Experts of a small language model: a variant of SOAP for the experts.
Below are experts of layer 8 (counted from 0) of a mixture-of-experts language model. Rows are named down (a neuron's output weights, with its number) and show model dimensions 0-191. Each number is 128 + 24 x the weight over its row's rms, rounded and kept within 0 to 255.
Before each expert's rows: a language model's description of what the expert responds to; "comes before" lists some tokens at least twice as common just after its tokens as in all text. This comes from a sample of Wikipedia text that the model never trained on. Tokens count by the router's weight.

# expert 37
Description: Line breaks ending list items, table rows and See also entries, such as after a closing pipe or a list item.
comes before: "| ", "|", "-", "- ", "The", "\n"
down5 [131 166  94  94 113 130 134 134 155 148 125 146  86 136 111 132 107 141 105 127 156 166 147 107 124 112 102 122  77 171 129 123 113 117 137 154 154 128 119 111 109 155 131  75 128 106 172 131 154 126 105 117 116 122 142 123 102 161 128 148 159  81 177 118  91 139 129  99 135 151 124 139 149 154 153  89 108 109 117 135 155 113  93 146 101 176 126 121  74  81 115 146 102  96 111 102 130 159  84 144 156 110 196 117 118 105 143 136 120  84 120 140 151  90 158 142 128 122 132 126 129 114  91 123 103 167 136 104 130 104 177 127 117 131  98 128 117 124 136 138 163 135 148 116 130 132 121 161 131 130  97 143  90 136  87 128 115 117 150 105 145 102 115 153 103 110 117 116 149 154 136 107 133 129 141 187 135 126  79 120 109 121  80  86 166  93  96 148 141 111  89 110]
down6 [115 124 152 144 169 121 138 126 170 130 160 108 177 142  93 117 150 114 108 125 133 145 177 106  68 125 129 119 160 160 135 162 154 134 161  99 114 101 107 115 110 103 109 134 139 168 154  77 113 150 130 108 132  74 121 114 124  86 120 112 184 124 146  84 135 112 140 109  68 109 147 135 126 145 108 117 145 113 172 159 139 118 134 138 119 142 149 160 117 126  78 109 112 144 119 184  98 147 137  95 113 106 125 153 100 117 139 116 134 125 142 116 106 117 124 131  77 111 143 120 105 130 141 150 134 109 110  78 143  94 183 127 115 103 132 107 142 116 123 119 111 119 161 130 170 133  91 120 175  89 134 131 132 119 157 200 135 117 138 137 152 111 123 134 131 138 126  99 153 104 111  98 113  83 163 121 110 148 166 116 125  87 161 130 132 147 100 138 119 135 122 129]
down7 [159 115 129 143  90 126 163 142 164 146 156 104 132 146 123 169 157 128  96 101 128 103 101 142 117 174 136 162 115 172 154  81  84 127 122 114 113 131 105 143 152 120  64  64  96 105 139 141 112 101 132 107 194 127 100 148 130  92 150 112 142 158 124 141 133 154  86 150 147 103 145 152 153 116 126 123 125 132 113 141  75 144  99 121 136 112 131 130 150 111 129 125 117 140 129 160 107 134 174 151  94  98 147 144 106 119 188 158 163 153 119 128 148  87 121  88 125 143 106 142 107 137 147 120 132  73 172 130 120  99 144  95 110 161 114  86 164 112 125 150 142 119 162 135 114 114 156 130 106 150 142 137  82  91 145 147 120 154 161 125 112 105  96 145 121 128 140 139 129 126 139 120  88 104 121 162 137 149 129 119 114  77 124 128 130 135 138 150 158 117 111 130]
down8 [180 143 149 143 106 159 131 112  99 167  95  60 129 151 110 145 140  98 117 120 167 121 167 154 112 100 130 111 136 105 130  97  99 141 131 144 118 175 154 105 143 124 140  88 124 116 104 158 161 131 108 147 173 101 126 121 120 164 161 148 135 148 123 113 122 132 172 170 116 148 139  85 133 132 142 141 132 171 152  96 117 105 125 104 161  96 133 116 148 112 134  98 135 109 118 114 182 162 152 110 129 131  95 146 133 111 109 107 177  97 138 170 122 149 156 113 127 103 104 142 118 103 121 103  81 118 134 127  76 118 152 119 148 108 109 187 158 152 118 120  95 146 139 103 127  73 134 137 123 114 148 108 140 110 117  82 179 173 173  97 134 124 132 138 118 119 135 123 151 132  94 136 156 151 127 130  99 126 129 117 136 150 123 110 188 146 112 137 120 121 129 113]

# expert 15
Description: Full stops ending sentences, often fused to word endings (ation., ies.), plus paragraph breaks and == section heading markers.
comes before: "\n\n", " The", "\n", " He", " In", " In "
down1 [133 161  84 129 120 115 124 117  66 131 123 158 159 107 136 132 118 130 142 155 103 113 118 108 106 103  80 143 116 147 120 157 113 130 136 157 145 170 146 131 173  99 137 126 122  97 118 129 141 105 119 111 112 133 152  83  98 150 125 141 117 134 147 148 171 173 134  93 126 141 157 102 154 143 125 136  78 147 148 126 155 139 105 124 124  89 123 148 149 141 102 198 128 112 134 137 141 115  89 149 130 109 118 122 121 114 151 100 106 130 125  96  86  80 160  82 148 128 176 107 135  93 145 120 164 107 141 105 120 120 108 136 158  96  91 171 144 100  85  95 122 102 144 137 140 111 164 176 143  91 128  92 122 162 125  98 159 154 164 140  88 122 126 128 111 112 157  90 126 129 123 105 134 110 142 129  97 132 150 190 127 179 120 134 145 139 120 115 110 146 114 151]
down2 [111 140 124 140  86 112 129 105 151 176  99 139 124 117 133 141 134 102 105 198 125 122 118 162 134 144 154 135  72 152 149 139 106 139 143  83 113 154 105 107 124 129 140 149 129 150 119 105 124 162 154 149  71 140 144 144 160 119 126 101  95 118 121 150  98  96 144  97 145 120 107 170 100 147 141 167 148  90 115 130  96 180 180 139 157 118 168  98 122 113 135 137 152 131 144 151 133 143 114 176 165 117 110 148 141 138 111 144  85 118 127 157 123 131 126 144 130 176 128 135 173 113 146 150 103 102 117  88 176 116 111 127 127 125 105 102 146 114 103 133 117 159 149  97 140 155 128 145 120  99 174 129 132  91 143 148  92 122 103 143 147 109 115 123 130 116 151 105 141 111 143 168 135 126 104  69 121 124 157 108 126  77 110 180 149 103 148 114 118 155 147 117]
down3 [164  92 124 115 155 132 152 102 129 118 126 114 152 119 146 121  78 101 115 126 121 156  81 152 107  87 161  87 148 141 126 156 108 126 170 130 120 170 156 175 130 125  78 126 125 158 167 120 111 168 133 133 153 126 136 145 127 140  75  63 105 124 153 121 123 139 138 126 137 138 132 130  95 125 137 127 130 101 114 104 119 153 125 132 117 139 137 122 125 115 141 128 112 143 158 142 121 132 171 116 101 142 143 131 153  86  91 128 101 111 144  93 148  98  95 124 151 140  89 119 116 165 146 115 155 158 106 161 143 132 162 139 108 185 127 170 156 118 103 159 139 124 131 156  93 186 159 142 100 113 133 128 143 111 141  93 117 135 119 118 135 162 127  89 147  78 150 165 130 160  85 139  82 123 129 152 176 150 178 139 147 123 157 126 148 154 110 119 166 141 148 128]
down4 [131 148 117 116 122 143 129 108  93 155 106 148 121 157 109 114 114 100 152 177  92 140 102 119 124  91 194 117 163  81 128 131 119 138 115 107 125 110 145 149 137 141 101 113 145  73 130 139 131 152 156 108 161 120 132 143 156 144 152  96  91 136 141 153 111 150 167 137 137 125  95  68 151 164 125 103 121 148 146 121 105 112 119 137 105  91  98 113 132 104 136 115 150 119 129 166 129 154 133 103 149 113 141 138 111 125 150 147 152 139 112 114 145 124  99 131 190 115 129  80  55 157 150  98  90 109 124 130 124 149 144 129  58  87  90 143 138 125 148 147 139 144 152 158 186 111 125 124 118  98 188 121 129 104 116 105 127 166 113 122 110 121 139 138 163 123  81 130 103 125 151 115 156 115 117 148 128 138 132 133 110 101 139 127 133  91 131  83  95 107 123 122]

# expert 51
Description: Trailing digit pieces of years and numbers after a leading 1 or 2, such as 1(922), 17(56), 185(3).
comes before: "–", " | ", ".", ")", " |", ", "
down4 [160  76 136 137 126 166 105 113 114 118 121 174 126 140 113 128 143 113  89 101 143 153 126 125 134 170 103 124 114 156 137 114 154 114 145 126 163 113 127 138 152 160 115 118 145 128  96  83 118 138 157 159 112  80 148 110 126  93  89 110 107 105 157 168 135 134 116 143 155 148 125  71 137 158  79 133 171 146 121 100 105 119 136 133 143 112 123 150 116  98 116 109  93 110 120 117 145 164 136 144 135 107 117 143 136 102  86 116 103 132 131  86 137 114 115 130 123 114 129 144 104 123 125 160 148 168 112 100 108  61 122 132  73  97 133 117 120 158 137 114 126  71 104 128 113 109 130 148 163 138 146 122 123 155 150 102 142 162 144 101 159  75 116 112  99 147  74  79  92 113  95 103 156 140 101 180 164 158 119 142 154 123 108 112 119 141 114 117 143  96 124 132]
down5 [ 58 129 120 110 132 129 157 119 125 136 148 111 180 116 122 173 130 146  96 109 146 121  98 143 132 156 128 159 119 132 111  94 121 130 142 120 156 115 138 115 140 108 154 151 143 124 155  95 129 104 153 143 165 149 154  68 149 140 105 133 126 157 137 122 123 148  69 100 138 162 123 111 145 104 142 123 177 113  96 149 134 126 150 122 121 147 138 144 155 120 163 118 132 109 143 148 112 177 127 101 154 109 127 114 147  83 123 147 162 150 123 108 132 120 125 101 135 151 111 157 116 145 158 139 104 119 118 163 157  83  99 131 122 132 128 100  99 130 108 123 124 128  97 131 140 134 108 182 136 110 127 167 112 113 122  82  80  78  98 147  71 104 164 163 157 144 115 106  97 101  93 182 109  93 138 159 113 100 177 154 127 132 138 131 101 102 141 101 140 115  94 113]
down6 [105  85 109 109 138 125 105 114  80 104 120 162 128 130 154 126 154  72 139  84 113 105 132 153 136 129  94 121  96 104 114  96 154 134 133 154 147 153 121 125 146 112 120 181 123 158 115 151 119 112 135 135 118 110 180 118 137 158 160  93  75 144  78 182 115 147 141 115 100 132 155  97 123 140 119 143  96 129 129 131 145 150 174 132 154 113 142 124  74 208 110 161 125 101 116 147 100 135 116 141 152 153 128 140 158  94 123 131  94 112 128 138 134 161 129 127 153 115 134 133 104 100 145 109 130 126 156 113 135 162 131  86 162 177 118 134 115 192 112 180 136 112 181 141 123 112 106  81 137  81 113 156 101 119 166 138 149  94 119 129 147 151 139 131 136 121 102 100 166 113 114 134 140 130 119 107 124 131 103 102 114 120 136 123 108 145 135 128 132 103 132 118]
down7 [105 122 181 124 144 140 184 139 116 116 115 117 164 130  97 100 103 114 129 121 128 117 116 154 139 124 108 138 156 117 141 144 164  98 127 140 133  95 109 130 109 131 145 132 103 169 135 129 146 179 104 131 146  98 134 132  65  96  94 152 171 145 151 102 115 148 123  99 106 138 130 119  99 116  85 108 166  98 129  97 123  94 140 103 136 128 153 143  98 151 153 175  82 169 113 139 125 123 102  99 147 177 124 135 100 138 124 139 157 108 114 134 158 163 160 132 173 114  85 134 149 188 165 115 123 148 101 138  96  92  88 146 119 118 124 122 148 177 127 142 161 121 133 134  95 106 114 171 152 100 122  91 106 156 148 108 153 180 109 121 103 148 164 113 115 129 105 161 146 127 157 140 149 143 118 151 111 125 124 140 119 162 158 130  97 119 153 118 100 109 108 136]